{"activation": "squared_relu", "init_std_router": 0.0114, "rope_fraction": 1.0, "qk_norm": true, "tie_embeddings": false, "extras": ["capped logits"], "beta1": 0.95, "decay_fraction": 0.737, "decay_shape": "linear", "dataset": "wikipedia_en"}
Below are experts of layer 7 (counted from 0) of a mixture-of-experts language model. Rows are named router (the router's row for the expert), up (a neuron's input weights, with its number) and show model dimensions 0-95. Each number is 128 + 32 x the weight over its row's rms, rounded and kept within 0 to 255.
Before each expert's rows: a language model's description of what the expert responds to; "comes after" lists some tokens at least twice as common just before its tokens as in all text. This comes from a sample of Wikipedia text that the model never trained on. Tokens count by the router's weight.

# expert 1
Description: Pipe characters starting or separating cells in Wikipedia tables of sports stats, election results and chart positions, such as | Turnout, | AllMusic.
comes after: "\n", "  ", "-", ")", " —", "%"
router [133 129 112 129 123 121 136 191 101 107 123 107 205 125 126 123 137 133 111  77 119 144 107 157 103 128 131 162  65 111 142  75 104 137 170 169 112 152 146 123 160 104 153 135  60 107 117  99 156  88 174 116  83 143  54 126  70 153 133  56  36 119 145 137 128 107  79  97 105 165  88 155 109 157  91  78 129 110  95 141 173 113 118  87 151 142 171 175 104 126 138  87 161 147 166 117]
up21 [ 97 168 115  84 111 134  91 162 148 125 131 108 179 177  89 106 130 155  98  86 145 173 163 138  93 148 141 125  81 115  91 123  83 124  67 140 136 197 159 104 163  74 152 124 131  72 204 168 144 118 125 145  67 113  97 141 138  75  94 129 118  80  45 112 114 139 128 135 160 125 134 114 131 146 157  89 135  99  92 173 149  72 144 172  83 136 130 135 120 129  95 128 114 167  66 115]
up22 [204 186  97 167 145  93 121 132  93 161 117  87 177 150 133 126 133 125  98 128 152 103 168 141 178 133 121 135  96 100 121 137  97 167  89 129 142 126  72 188 111 148 111 101  91 110 152 187  91 146 173 180  94 122  95 135 143 153 167  72 129  92 123 197 114 163 156 153 151 117  84 137 144  93  78 176  98 152 115 142  77 128 123 123 142 141 154  98  73 129  95 120 119 134 189 195]
up23 [ 58 126 150 128 167 101  66 149 136 160 172 105 118 173 117 176  81 167 116 137 121 181  89 126 153  78 110 193 112  83 135 117  79 130 136  84  67  98 183  95 125 129 126 124 130 110 190 151  92  97 165 161 113  93  97 145 106  84  81 123  76 101 150 144 107 126 143 110  94 146 144 133 126 120 159 117 138  85 122 136  83 136 144 215 127 191 148 119 180 157 144 131  94 134 119 146]
up24 [130 113 157 132 154 125 117 107 142 102 154 107 164 165 160  49 128 142 159  80 126 135 141  72 126 134 182 117  97 106 145 106 109 121 154  45 117 125 114 123  96 158 181 135 154  96 140  78  94 201 155  77 113 115 116 114 152 138 176 125 115 134 167 141 117  91  20 115 117 164  77  99 151  85 105  42 117 130 118 129 122 160  82 118 167 119 145 136 106 154 135 153 143 132 137 182]
up25 [139 152  97 119 144 148 127 127 187 165 115  97 157 148 120 160 122 121 137 153 115  91 169 125 101 106 140 120 179 139 156 121 158 203 148 123 112 112 156 131  99  77 135 108 140  51  55 128  75 165 179 178 174 153  56 167 138 169 136 129  77  68 107 155 146 106  74 148 107 100 139 126 150 142 150 112 149 125  61 117 119 218 158 120 113 154 102 166 138 116  82 138 117 107 124 132]
up26 [154 111 121 121 166 132 115 128 191 187 110 144 109 151 111 119 129 130 129  97 155 208 178 140 107 152 168 103 126 170  87 126  92 171 139 134  54 105 162 142  99  59 126 150 160 128 153 147 170 101 187 119  89 142 137 135 119  95 117 122  20  99 153 144 107 123 149  91 142 130 120  97 135 151 121 115 152 113 114 143  82 145 144  77  93 127 203 165 193 117 143  77 126 135 126  94]
up27 [133 145 104 104  93  96 135 163 165 149 135 165 140 108  84 166 155  83 198 121 142 115  77 127  93 151 125  95 133  74 136 124 116  50 127 169 110 169 129 131 125 122 176 150 105 151 131 173 163  98 145 136 113 109 143 129  89 162 170 110 126 137 143 103 119 140  99 122 151 117 176 110  68 202 101  82 134 136  53  94 156 125 125 154  93 172  76 160  78 177 173 114 119  93 117 196]
up28 [146 121  94 133 133 122 125 143 154 116 138 152 197 132 130  76 108 101 176 165 132  98 123 142 183 174  95 123 118 168 125  91 219  83 166  98 106 104  99 155 169 142 101 154 121 153  85 171 120 125 132 127 119 176 108 125 107 117 154 121  67 107 182 126 180  57 148 110 138 164 115 177  85 161 161  72 179 135 154 136 164 130 129 188 170  92 140 129 138  90  84 132 170 142 165 145]
up29 [140 174 135 169 125 120  94 115 114 113 147 167 121 173  48  93 193 124 178 124 140 160 129  98 158 151 128 163 113 131 122  55 128 160 120 113 112 128  86 129 124 176  73 129 144 122  92  67 108 100 101 126 147 171  75 139  94 109 141  87 139 130 138 127 103 149 207 160 164 140  78 151 134 176 157 102  72 117  83 104 184 136  99 148 130  83  93 139 134  70  76 129 125 167 148 101]

# expert 6
Description: First word pieces of names, places and species (Am, Mo, Lem, Bang, G.), plus decimal points in coordinates and heading "=" signs.
comes after: " the", " in", " of", ":", " a", " The"
router [147 149 139 169 102 151 130 106 171 107 130  35 128 177 156  69  61 118 104 109 116 128  75 143 189 158 161 143 186  82 154 176 174  90 111  80 129 145 167  95 132 179 120 109 100 122 157 115 126 116 136 123 163 108  98 115 166 149 115 157  83 146 118 127 127 150 124 140 126 115 211 144 152 179  79 185 139 118  99  99 169 116 109 140  96 178 109  98  98 164  93 130 153 153 138 150]
up0 [164 134 159 124 123 146 115 193 144 126 105  68 101 155 151 149 171 139 103 125  94 151 113 129 154 155 133 160  93  99 202 155 181 137 133 117 119 132 146 111 114 162 137  63 132 140 100 160 140 113 117 127 127 106 149  79 101 130 114 139 106 133 161 141 106 123 111  78 103 165 150  94 179 177 119 198 136 185 164  87 143 134 176 163  88 157 221 147 117 165 157 134 139 154 177 213]
up1 [137 173 181 135 138 129  68 105  94 120 134 135  88 138 121  91 145 128 151  91  78 132 129 121 131 177 171 153 183 134 132 114 129 119 109 145  92 146 116 128 126 154  62 123 173 149 153 161 115 207 131 126 170  85 128  58 172 139 114 130 198 141 113 224 170 104 103 126 131 124 135 117 171  99 122 137 135 132 125 135 154 161 100 119  89  64 127 167 198 195 126 113 165 133 124 166]
up2 [166 114 135 159 100 139 227  90  76  64 154 145 164 164 117  89 121 160  83 101  69 168 138  71 160 147  88 131  87 125 136  92 163 120 125  86 142 150 153 121  89 138 141 174 102 145 141  65 167 113 106 166 168 123 143 141  85 169 142 145 134 114  98 110 156 127 127 168 122 136 117 142  86 120 131 153  40 119 110 112 168 145 142  88 135 135 157  94 129 208  97 137 121 122 163 153]
up3 [126  70 141  75 112 121  67 153 121 152 155  73 149 199 136  89 106  84 101 169 142  96 103 128 144 149 194  94 118 119 123 112  79 183 113 124 176 148 123 155 151 133 116 146 134 141  69  93 129 199 164 145  73 123 147 134 197 123 121 162 127 114 173 118 135 140 134 125 125 102 152  97 158 142 123 128 170 105 130 112 221 164 128 120 108 160 106 170 163 142  88 100 119  87 102 182]
up4 [ 88 127 154 101  68 133  94  93 137 107 153 102 125 158 145  95 126 138 124  77 122 123 107 113 134 156 153 176 167  75 145 130 170 102 131 121 133 101 126 123 162 159 192 124 154 119  64 114 127 101 114  81  99 136 129  75 152 147 200 142  90 196  83 145 137 119  57 133 101 125 182  87 134 144 152 179 220 113 101 129 107 142 129 217 157 115 144 133  95 160 133 149 132 158 143 137]
up5 [167 134 102 102 129 118 155 117 162 102 172 127  81 127 152  97 139  87  90 116 107 157 169 167 163 135 134 136 123  90 200  86 113 104 134 128  88 143 139  88 139 134 179  54 146  87 149 104 179 206 132  86 102 133  73  87 150 147 119 167  99 130 150 163 145  77 155 169  66 124 148 107 151 115 102 114 128  92 166 186  88 128 105 111 150  80 114  97 169 168 168 126 132  73 150 121]
up6 [158 148 118  99  98 125 178 145 135 108 169 120 143  99 113  84 136 143 137 157 102 152 128  83 151 163 135 147 132 138 160 193 116 105  77  80 132 116 217 142 125 163 200 119 143  74 151 128 101  65 156 154 119  80 146 123 142 160 113 145 126 102 121 121  72 170 116 113 197 145 187  98 184 109  75 163 131 145 168 167 100 159 162 134 124 120 139 152 145 154 175  92  99  86 166  90]
up7 [138 151 182 200 113  66 116 107 119 145 181 138 175 141 174  71 109 161  97  79 120 172  65 123 132 136 171 120  86 101 154 152 177 125 106 157 124 124 101 179  94 143 163  75 117 102 120 106 158 102 103 130 126 111 148 141 124 105 130 173 115 111 164 123  78 138 132  88 154 115 121  86 114 128 116 156 157  75  82  67 204 163 104 119 131 130 168 189  84  94 123 130 135 165 148 150]
up8 [189 130 117 131 113  46 107 132 114 181 125 192  69 113 132 137  82 107  71  95 176 192 107 121 105 165 141 140 132 160 208 138 151 127 171 141 157 126 127 107 109 146 137 139 141 121 138 103 176  85  82 133 142 110 123 120 111 152 186 129 148 139 119  98 113 167 112 152  60  82 128 104  58 118  69 162 137 127 187 129 133 142 110 164 124 193 136 104 136 164 145  87 121 104 112 146]

# expert 12
Description: Numbers and dashes in sports and stats tables (medal "–" third place, 17, 19, MF, DF), plus commas and "and" in prose.
comes after: " |", "|", "–", " The", "′", "The"
router [121 100 174 113 121 126 122 117  91 105 113 195 111  97 156 167 175 133 121 151 146  86 126  75  85 120 112  84  93 125 102 122  71 118 101 171 100 118  99 171 112  90 113 116 205 153 137 135 117 140  78 164 148 148 190 107 180 146 119 163 181 138 124 171 113 158 165 194 111 121 104 135 137  81 178 202 148 148 121 134  68 109 123 103  63 106 173 126 166 136 145 158 109 137 160 113]
up0 [118 184 103 136 120 110  93 184 146 162 163 117 158 155 153 178 138 150 162 132 180 132 132 151  90 219 156 101 181 178  75 145 171  68 141 120  93 126 109  88 163 132 100  93 131 120 116 118  76 130 142 126 107 134  82 122 118  95 123  98  89 135 157 125 170  84 145 112 170 122 113 182  95 124 178 171 115 105 139 132 150 190 116  39 134 127 115 114 121  60 132 150 112 136  95 137]
up1 [129 139 103  85 142 150  19 127 148 162 141 141 158 149 171 144 115 123  61 113 115 154 151 136 204 140 103 157 139 180 148 135 162 145 159  80 172 132 108  91  71 109 143 120  61 152 178 111 114  72 102  97 148  86  76 179 178 167 115 102 119 137 143 127 131  80  92 121 140 115 148 119 124 122  92 105 116 171 132 147  93 137 117 104  89 146 102 123 160 102  89 106 192 105 113 159]
up2 [115 148 178 129 133 148  78  81 138 142 212 100 134 168 131 101 134 167  96  85  77 169  88  58 106 146 178 133 137 112 152 128 189 147  96  90 138 151 122  82 133  93 110 206 119 100 138 112 119  87 129 153 156  78  91 112 170 126 141 119 104 129 154 104 125 100 143 158 161 140 143  68 153 118 123 115  79 103 106 133 125 168 205 124 100 146 120 111 171  96  74  81 134 140  98 166]
up3 [121 175 104 122 140 141  83 188 124 163 123  85 143 102 121 124  84  72  95 143  35  90 115  52 120 167 150 104 121  76 153 137  78 100 127 150 168 118 151 141  97 101 214 158 151 111 144 113 106 148 159 158 158 117 129 114 107 132  94 120 110 139 129  85  95 142 101 114 162 120 147 148 135 157  96 105  48  64 171 124 153 107  95  94 162  90 144 199 132 133 154 116 117 146 129 124]
up4 [165  96  64 192 105  73 135 166 117 193 140 107 119  62 128 138 123 116 122 127 152 142  98 119 109 151 133 155 133 138 131 164 118  86 111  94  81 111  72 170  90 103 171 117 146 172 175 135 123 119  88 157 157  51 122 142  54 123 175 150 102 140 160 145 141 108  85  99 111 126  89  75 132 132 162 177  85 116  92 122 174 129 149 111 114  86 107  71 106 124 125  84 167 116  93 136]
up5 [176 115 155 117 179 111 115 166 139 140 134 164 133 128 125 115 135 131 127 131  99 186  81 103 135 149 156 126  84  58  99  98 141 134 104  68 172 157  97 246 136 126 143  82 122 100 163 132  95 137 135 134 171  84 134 158 134 136 133 116 112 101 132 124 153 102  72 124 142 117 219 120 100 108 167 164 143  78  62 127 133 165 159  78  96 150 119 102  89 142 115 132 106 170 150 175]
up6 [107 159 143  55 100  70 132  48  96 101  96 149 130 135 153 122 174  93  79 111 155 160  91  77 139 183 105 141 122 140 157 135 154 122 120  82 124 115 142 143 147 129 125 112 140  89 107  87 144 135 101  43 134 107 143 152  98  94 144 147 157 178 142 139 145 117  93 167  91 169  89 141  85 176  87 127 146  84 141 118 146 107  80 135 196 137 150 130 111 105 224 148 130 163 108 135]
up7 [123 163 110  89 129  75  71 147  96 176 134  98 121 167 124 141 117 114 144 151  95 100 124 130 178 155 136 142 150 120 144  94 153 139 134 116 109 142 147 116 114 157 169 160 110  83 125 189  95 123 133  51 165 123 143 131 102 156 111 168 132 152 106 197 137 135 107  52 127 106 134 112  60 173  40 101  69  88 104 139 128 141 163 154  81 151 126 152  65 113  82 121  97 135  65 128]
up8 [135 171 116 210 156  99 102 104 113 123 107 103 173 130 119  74 186  99 116 165 115 148 160 127 113 178 213 183 162  87 132 118 192 146 115 138  91  93 175 102  96 149 170 165 154  82 129 142  96 119 184 122 108  76 106 104 145 131 120 140 112 113 180  99 122 113 180 137 136 140 137  98 193 127  91 109 102 133 115 128 137 164 177 147 134 101 136 122 178  67 109  79 159 117 120 124]

# expert 9
Description: Past-tense verbs and participles in biographies, often after was, had or he, such as played, served, received, taken, Preceded by.
comes after: " was", " to", "\n\n", " and", " he", " is"
router [106 138 154 158  96 110  95  82 118 174 117 168  91 142  75 161 153 155 134 106  98 149  54 145 105 127 147 175 128 145 133 149 158 161 130 170 193 141 182  78 132 149  84 101 142 169 140 119 109 127  66  75  88 128 197 121 167 115 118  55 167 100 142 115 111 139 127 114 135  89 165 130 111 106 144 102 119  86 118 141  81 177 131 130 145 135 109 188 122 115  70 194 151  81 130 111]
up0 [112 174 138 143  58 128 161 158 135 139 160 129 175 104 150 116 107 124 106 144  89 162 139 133 152  83 168  99  99 182 158 130  97 105 113  93 128 139 152 148 103 118 148 108 101  85 125 155 116 133 130 101 132 139 100 184 134  71 134 176  66 132 108 113 122  53 133  54 169 121 209 174 164 161 103 152 141  95  89 169 171 137 171 112 189 105 110 181 100 160 111 136 102 132 109 170]
up1 [133 146 164 176 117 149 136 125  86 166 165  93 168 128  97  99 118  66  73 103 100 172  86 124  95 122 187 143 115  93 148 132  63  82  86 106 117 140 148 151 141 158  76 107 121 108  37 173 105 147 176 119 106  49 101 126  91  84  92 131 162  93 147 127 126 112  95  63 147 163  90 143 119 148 121 165 121  90 119 153 190 104 128 122 145 153 109 159 149 143  83 107 117 121 124 122]
up2 [ 89 106 149 165 153 138  95 153  80 120 122  96  89 120 126 133 153 158 164  71  81 165 114 149  94 140 149 156 138 126 122 121 188 142  80 127 206 145 180  96 139  99 147 141  62 115  79 157  89 169 140  69 101 123 173 122 141 163 174  81 143  94 117  99 125  87 136 147 120 154  86 140 132 103 119 128  97  62  76  81 160  98 106 131 133  98 176  99 148 124 138 154 148  47 152 136]
up3 [114 129  93 121 105 156 125 130 175 111 164 186 157 105 121 185  88 127  98  74 105 124 127 166 116 134 152  61 124 145 172  77 105  63 144  93 168 143 148 160 146 147 139  91 171  83 119 127  79  96 155  88 146 127 213 167 126 153 163 114 113 123 112 167 159  87 119 120 104  54 137  79 133 135 122 129 146 108  78 149 147 141  86  91  54 102 117 128 135  69 108 125 178 144 136 118]
up4 [135 198  73 158 142 146 119  90 106 111 167 103 160 187 119  76 146 117   2 152  92 103  75 127 144 127 107 168 140  63 184 140 140 196 148  95 138 150 134 125 120 123 129 115  65 101  93 156 116  81 139  92 124 105 144 120 162 113 126 139 101  94  98  89 124 116  96 110 169 127  87 177 134 168 131 151 151  89 127 140 149 115 160 127  79 130 128 123  87 134 131 146 106 177 117 156]
up5 [ 88 132 113 132 157  81  96  91 138 124 123 165  62 125 122 104 151  78  92 164 117 178 105 122 157 126  98 139 103 118 125  75 127 139 167 150  99  99 157 132  94 177 138 138 140 140 175 145 119 128 121 130  90 137  94 172  77 126 105  99 126 137 106 103 105 103  92 152 108 121 135 176 121  93 153  42 114  68  94 154 100  68 109 127 213 147  90 171  42 155 129 115 132 129  61 123]
up6 [ 83 143 203 129 167 120 132 127  75 110 156 139 114  99  79 137 136  83 128 106 122  97 132 134  93 190  46 155 157 101 163 136 138 119  98 161 103 147 146 168 141 128 173 137 146 136 160 121 135 136 171 141 147 110 119  97 207 142 119 125 107 115 144 119 103 189  93 104  90  95 134 113 185 143  96 158 118 113 128  75 128 162 150 154 166 142  50 156  61 165  53 148  91 126 104 122]
up7 [148 148 135 109 109 141  80 128 129 128 141 148  91 115 215 148 126  61  87 130  68 110 111 144 124 111 159 142  90 127 142 114 173  74  87  98 120  98  89 139  89 127 115 112 153 129 134 126 118 177 131  80 138 136 117 212 112  75 159  83  85 104 180 118 139 116 148  92  82  90 161 149 125 104 117 158  64  62 116 202 123 123 104 141 159  72  71 137 113 131 162 155 135 139 124 159]
up8 [134 162 115  88 137 153  92 161 156 103 160 139 126  81 173  82 131  74 110  76  68 159 150 118 187 115 108 122 118 144 159  90 145 122 182  80 154 168  66 155 118 141 161 139 120 154 165 168 123 126 192 145 130  70 119 153 140 124 108 177  92 166 136 102 157  85  70 104 174 140 180 106 139 128 116 155 147  61 108 157 113 181 116  88 155 149 132 124 114  79  89 124 167 113  95 154]

# expert 5
Description: Opening parentheses, quotes, slashes, dashes and line breaks that start an aside, a quotation or a list item, such as (born, "fringe, lyric /.
comes after: " |", "=", ")", "|", " =", "_"
router [154 161 111 140 152 149 147 127 155 102 142 106 143 119  82  69 140 105 113  99 114 169 170 169 145 135 175 165 111 170 127 141 103 140 133  71 126 178 114  83 113  96 142 141 101 113 145 153 114 157  88 149 124 117 119 143 150 129 122 123  95 108  85  56 151  89  51  73 121 131 174 152 128 130 148 142 217 154 141 161  85 139 142  95 144 215 109 172  93 113 139 167  99 134  55 173]
up21 [137 179 143 141 118 111 125 105 166 119 134  77 171 128  85  77  91 133 144 112  73 195 103 126 133 131  74  88 112 161  68 130 131 169 155 180 125  91 105 176  91 136 120 160 169  91 131 134 155 145  90 183 167 124 128 177 101 107 121 129 154  79 122 177  68 141 101 185 124 174 140  92 156 117 134 145 143 156 150 204 124 138  74 135 112  85  93 144 134  67 139 165 140 103 122 100]
up22 [180 116 143  85 111 190 125 111 164 164 165 151 179  88 100  86 144 128 105 157  80 163 178 173 116 144 148 116 117 109 101 166 101  89 140  50 119 156 159 120 106 136 139 181  97 166  99 132  86 132 101 117 137 113 142 126 183 157 115 114  59 143 105  98  71 105 135 119  99 175 160 152  93  64 164  93 106 119 134 116 123 121 105 172 160  88 117 107 129 142 123 175 148 168  56 164]
up23 [127 116 133 160 140 138 153 173 115 149 124 146  88 144  99 122 137 127 148  66 119 130  82 147 162 153  66 138 110 139 154  89 141 139 180 126 133 156  88 103  75 157 120  95 122 156 163 135 148 124 140 129 106 116 146  59 139 138 139 147  57 105 111 123 169 116 141  98 167 145 118 157  98 164 116  83 207 124  73 172  38 147 173  48 108 120 129 182 141 121  64 179 139 125 106 133]
up24 [ 98 130 114 164 191 129  86 140  96 118 172 103  91 145 108 124 128 129 140 125  85 161 161  90 154 169 170 148 134  87  92 144  58 177 119  89  69 124 154  98 172 125 190 141 121 116 158 189 194 125  60 134 174 154  81  74 120  70 111  85 113 106 122  39 103 147 108 111 131 144 153 172 140 119 155 161 148 150 118  98 116 169 135 134 150 148 143 119 135 118 101 153 135 108 114 165]
up25 [155 134 200 151 116  67  91  87  92 181  83 105 170  69 126 126 111 173 159  79 123 133 130 126 128 156 151 126 142  94  87 166  83 129 163 104 152 141 113 118  86 133 173 173 172 115 119 144 139 106 118 117 132 110 175 154 112 136 106 128  73 150 120  58 123 109  59  72 186 115 159 108  84 146 138  83  96 192 156 147 120 173 113 113 108 140 174 147 134  90 138 177 127  99 127 152]
up26 [ 85  68  94 119 164  85 127 130 165 143 146 144 139 118 177  91 188 113 122 133  61 126  74 112 107 175 163 120  80 133 148 124 155 116  92 115  92 126 101 119 111 150 166 157 144  57  99 127 154 116  79 164 124 139  86 179 133 143 140 128 110 120  98  78 153 135 122  95 144 127 188 127 102 136 152 236  79 126 139 119  90 169 140  92 146 147 150 105 103 105 157 138  99  73 160 181]
up27 [135 162 102 121 193 108  67 121  80  72 139 165 176 101 127  96 104  90  84 124  84 153 111  97 109 173 123 133 153 131 173 129 123 154 183 164  84 131 172 142  57 120 133  89 123 155 119 125  83 113 133 110 176 114 132 100 152 163 128 114 120 160 118 140 108  29  67 149 139 176 113 129 120 143 121  64 100  88  73 122 124 118 132  58 104 100 144 145 160 119 117 171 113 100 106 137]
up28 [132 164 120 174 134 107 113 195 167 111 141 111 118 141 101 137 146 111  80  91 129 125 135 102 155 123 150 232  94 138 162 132 119 153 108  96  88 163 151 171  88 107 144 116 104 137 159 137 112 104 173  93 117  46  86  94  46 117 154 108 104 123 146 123  92  65 176 100 169 136 135 111 137 138 152 168  86 152  77 177 156 152 159 135  76 141 104 168 134 110  78 128 106  90 144 135]
up29 [121 163  92  60 146  85 143 154 113 166 122 155 114  86 104 134 152 159 118 108 151 162 120 168 144 189 118 115 132  81  86 153  78 189 130 134 122 202 141 101 142  96 101  83 135 153 151 128 191 118 146 168 120  66 134 140 130 153 126 106 136 166 168  90 160 135 135 110 131 141 119 107 165  86 128 109 203 171  51 154 105 163 106 111 139 147 133 141 184 114 136  61 168 138  80 150]

# expert 14
Description: Prepositions starting phrases, mostly of, in, for, by, on, with, during, including, against; also paragraph breaks before headings.
comes after: ".", "s", "ed", "\n\n", "d", " part"
router [117 146 127  68  84 129 114 161 165 170 112 116 125 159 158 105  65 135 148 104 127 139 140 129  91 116 141 204 115 122 130  99 215 106 141  67 184 124 123  91 137 119 175 122  90 143 142 101  97 160  92 104 160 103 182 140 162 135 129 108 119 166 167  89  63 137 133 143 157 143 138 176 130 105 114 148  70  52 159 117 117 127 170  89 176 113  92  58 131 121 115 163 155 131  94 110]
up0 [ 88 133 153 147  69 162  81 175 147 153 145 158 118 103 134 158 122 163 131  98  69 159 114 123 134 118 114 167 142  79 119 150 160  95 196  68 127 193  84 142 191 102  74 134  99 105  91 134 131 151 137 164 202 117 140 138 172 148 102 148 101 190 106  78  99 110 167  61 162 148 158 109 154 124 133 115 138 123 103 139 153 102 153 143 120 173  99 148 101 143 144 152  79 124 101 183]
up1 [152 165 105 159 150  96  90 175 192 133 138  95 185 149 162 169 107 174 133 121 135 114  40 102 137 142 174 114 158  66 111 117 101  83 157 120 124 133 152 120 101 173  63 115 172  91 156  99 136 132 180  96 148 104 127 184 164  80 123 150 104  94 145 122 139 133 127 115 109 116  76 122 100 125 117  96 158 104 130 145  42 105 195  71 150 123 122 110 115 106 117 134 158 123  77 115]
up2 [173 183 121 129 143  90  84 174 128 145 135 170 125 152 161  97 133  81 128 128 102 133 115 133  72 129 155 156  97  91 149 145 116 136 144 134  49 167 137 130 106 150 147  84 142  93 120 143 158 117 194 120  67  69 152 165 182 114 161 105 126 135 153 134 156  71 139  95 167 157 136 169  46 133 143 144 126 120  88 192 163 137 118 145 139  80 157  95 105 106  92  71 149 154  70 112]
up3 [181  96 124  99 113 118 154 120 131 108 197 138 181 117 108 101 147  78 208 141  93 101 151 141 128 157  71 139 124 122 122 139 151 118  89 151 132 142  85 183 142 120 131 146 144  76 131 138 108 139 194  94 141 177 146 152 179 183 141 126 121 112 132 128 110  92 115 112 106 137 127 133 132 109 118 130 138  55  92 122  96  90 108 166 185  43 125  80 167  67  97 127 111 179  69 125]
up4 [200 133 138 165 165  93  65 155 160 152 159 149 105 152 132 139 174 185 103 158  84 209  91 174 118 123 140 119  91  96 148  87 137 107 131 115 134  69 121 122 125 167 123 167  99 117 165  93  74 107 153  96 103 135 104 147  87 115 123 118 112 114 110 121  68  76 150 112 174 109 182 160 153 100 108 222 165 124 122 142 121 135 134 130  99 131 179 144 127 153  83  97 164  92 113 133]
up5 [134 126  61  74 156 108 105  98 131 122 133 129 164 151 116  78 105 122 167  84 112 117 113 128  99 135 136 144  99 150 150 159 165 135 189  74 143 140 170 150 124 139  99 159 194 131  90 109 176 113 135 118 113  92 150 105 108 121 199  47 165 102 139  80  96 168 134 129 115 189 121 155  96 134  95 165 100 112  91 168 209  87 103 184  68 128 147 121 161 121 105 167 111 125 137 147]
up6 [119 153  75 105 149 119 114 152 140 171 145 125 128 170 139  60 153  63  93 107 121 152 103 116 102 114 108 173 102 101 132 120 149 124 152 119 127 141  76 129  88 154 140 132 131 156 148  98  83  96 192 155 206 131 125 116 177  91 123 102 109 123 100 103 122 133 146 182 122 172 113 143 152 129 102  82 141 157 146 136 123 112 149  36  79 199  84 111 137 209 122 151 129 130  60  87]
up7 [104 140 167 135 104  86 106 104 167 134 138 113  76 165 136 119  88 145  99 147 130 124 100 107  71 128 115 137 138 169 150 138 107  99  90 157 107  82 202 122 119 154 141 141 178  49 178 144 124 156 163 161 170 110  47 134 106 107 190  50 128 116 174  87 191  57 127 125 126 161 149 134 133 128 149 150 160  92 130 117 128 134 193  89 109 140 116 155 105 118 133 129 183 141 146 140]
up8 [169  94 101 107 131 143 109  72 108 157 127 111 163 162 142 126 160 126 156 122 136 129  64  67  88 103 102 163 186 155 164 158 146 140 114 154 117  99  59 203 144 173 140 106 111 122 165 117 148 117 109 144 176 106 147 184 159 131 169 160 100 145 142 109  87  99 150 160 162 149 132 134 164 139  72  70 133 119 119  91 216 115 175  66 139 115 122 127  86 104 101 184 126 119 108 128]

# expert 10
Description: Subject pronouns and function words starting clauses (he, they, it, who, would, may, not, to), plus table pipes.
comes after: ",", ".", " \"", " that", "'", " where"
router [132 114 136 157  94  91 130 100 121 159  93 143 128 133  99  97  98  93 144 185 149 144 132 100 140 127 104 148 192  68 139 124 100 127 163  85 181 106 103 161 152 203 149 104 174 138  79 111  84 147 154 134 115 102 157 177 148  87 121 156  95 128 168 151 143 160 178 144 114 149 119  53 148 104 114 155 127 122 134  78 239 142 175 170 142  86  79 134 139 108 137 156 104  90 120 129]
up0 [ 77 148 136 180 119 146 154  33 131 136 140 124  79 185 150 187  71  40 148 121  49 126 107 137 138  83 169  87 141 106 135 131 107 188  99  72 120 139 117 152 102 126 102 115 118 143 116 116 164 170 196 118 155 133 115 130 157  85  82 150 119 140 132 164  93 106 106 121 141 129 177  95 137 114 102 133 178 129  96 130 138 161 105 120 107 148 140 161 159 139 104 108 115 147 106 193]
up1 [127 189  90 167 183  31  99 129 126 137 139 142 146 152 109 168 174 130 174 132 116 151 146 199 154 132  80 124 121 122 104  99  89 147 129 178 206  81  62 155 161 103 110 105  98  97 160 111 157 137 106  96 102 139  87 176 118 128  76 117 115 162 107 153 110 148 121  99 175 115 126  77 157 125 132  72 119  69 149 110 138 186 141 170 123 145 106 151 139 125 165 136 146 140 144 141]
up2 [125 152 105 100  64 151 102 122 154 143  87 134 136 127 116  82 130  51 159 117 142 152 153  57  95 155 121 112 140  95 142 152  99 180 121 136 182 170 123 197 140 212 122 114 130 114 133 164 163  73 126 181 139 128 133 120  87  86 122  73 134 138 100 125 170  77 162 127 114 128 118 133 153 129 103  93 157 120 130 103 163 122 100 163  76 163 127 175 112 116  63  52 148 134 105 160]
up3 [122  86 130 148 116 132 128 147  53 150 120 135 122 160 108 107 150 179 194 133 133 125  85  92 147 183  87 144 199  67  88 111 115  95 172  71 204 148 105 146 134 205 153 145 148 153  98  69 137 163 134 124 127 133 121 173  80 148 129  97  87 140 128  93 162 102 117  93 197 130 131 129 184 123 103 138 128  47 136 127 142  94 106 145 159 122 135  92 132 126  94 132 155 128 126 143]
up4 [ 96 137 125 138 173 170  86 161 170 107 165 117  88 102 134 114 114  42  81 117  68  89  64 115 165 152 205 157 123 124 168  70 174 148 138 137 156 158 103 131 160  99 177 128 110  88 143 146  92 135 175 123 153 120  97 122 110  66 136 131 110 144 147  73 137 120  70 133 100 123 135 127 135 105 119 136 153 114  61 164 177 136 137 134 108 106 106 146 103 147  86 167 176  74 120 150]
up5 [101 110  60 118 130 107 127 164  76 144  55 129  97 110 108 146 104 115  59 139 127 113 128 122 173 107 140 127 118  56 203 141 153 153 115 168 111 145 118 163 161 130 133 155 116 177  61 113 119 152 125 100 148 168  65 118 112 101 115 117 127 134 105 168 191  71 190 151 130 127 117 142 179 159 105 183 107 135 131 181 112  72 143  82 183 161 143 123 151 150  97 106 151 124 113 152]
up6 [174 153 114 121 140 136 150 142  94 140 130 124 105 113 120 149 121 114 100 158 111 103 118 183 148 142 189  91 104 124 177 102  75 108 128 101  98 137 151 145 122 124 139 105 158 101  51 149 137 109 131   8 114 184 132 148 134  91 141 146 111  78 152  45 155 187 124 123  99 145  85 138 128 114  90 106 107 128 146  99 121  86 182 138 100  67 122 185 122  64 160 127 127 169 106 122]
up7 [144 156  80  81 109  65  91 130 119 153 121 146 140 170 118 123 132 152 118 163 132 189 153 113 157 115 193 104 112 128 159  60 155 120 118 125  93 150  86 136 121 177 134 177  90 115  86 203  97  82 151 129  57 103 118 154 154 107 111 129 122  94 100 123 145  96 114 171 163 124 151 148 125 136 137 116  40 145 119 129 192 100 113 125 188 126 139  86  96 132 157 192 175 140 116  99]
up8 [ 84 166 113  72 182 102 167 135 158 114  93 138 123 167 127 146 114  92 111 168  87 124  97 153 103 185  85  86 139  74 150  70 121 115 159 122 162 142 118 129 149 168  92 101 108 135  59 125  65  74 154 119 115 140 203 128 109 120  98 148 106 108 128 136 137 160 176  76 138 174 136 101 159  87 128 145 144 110 179 126 126 133 122 166 153  72 108 170 104  73 137  99 117 142  88 192]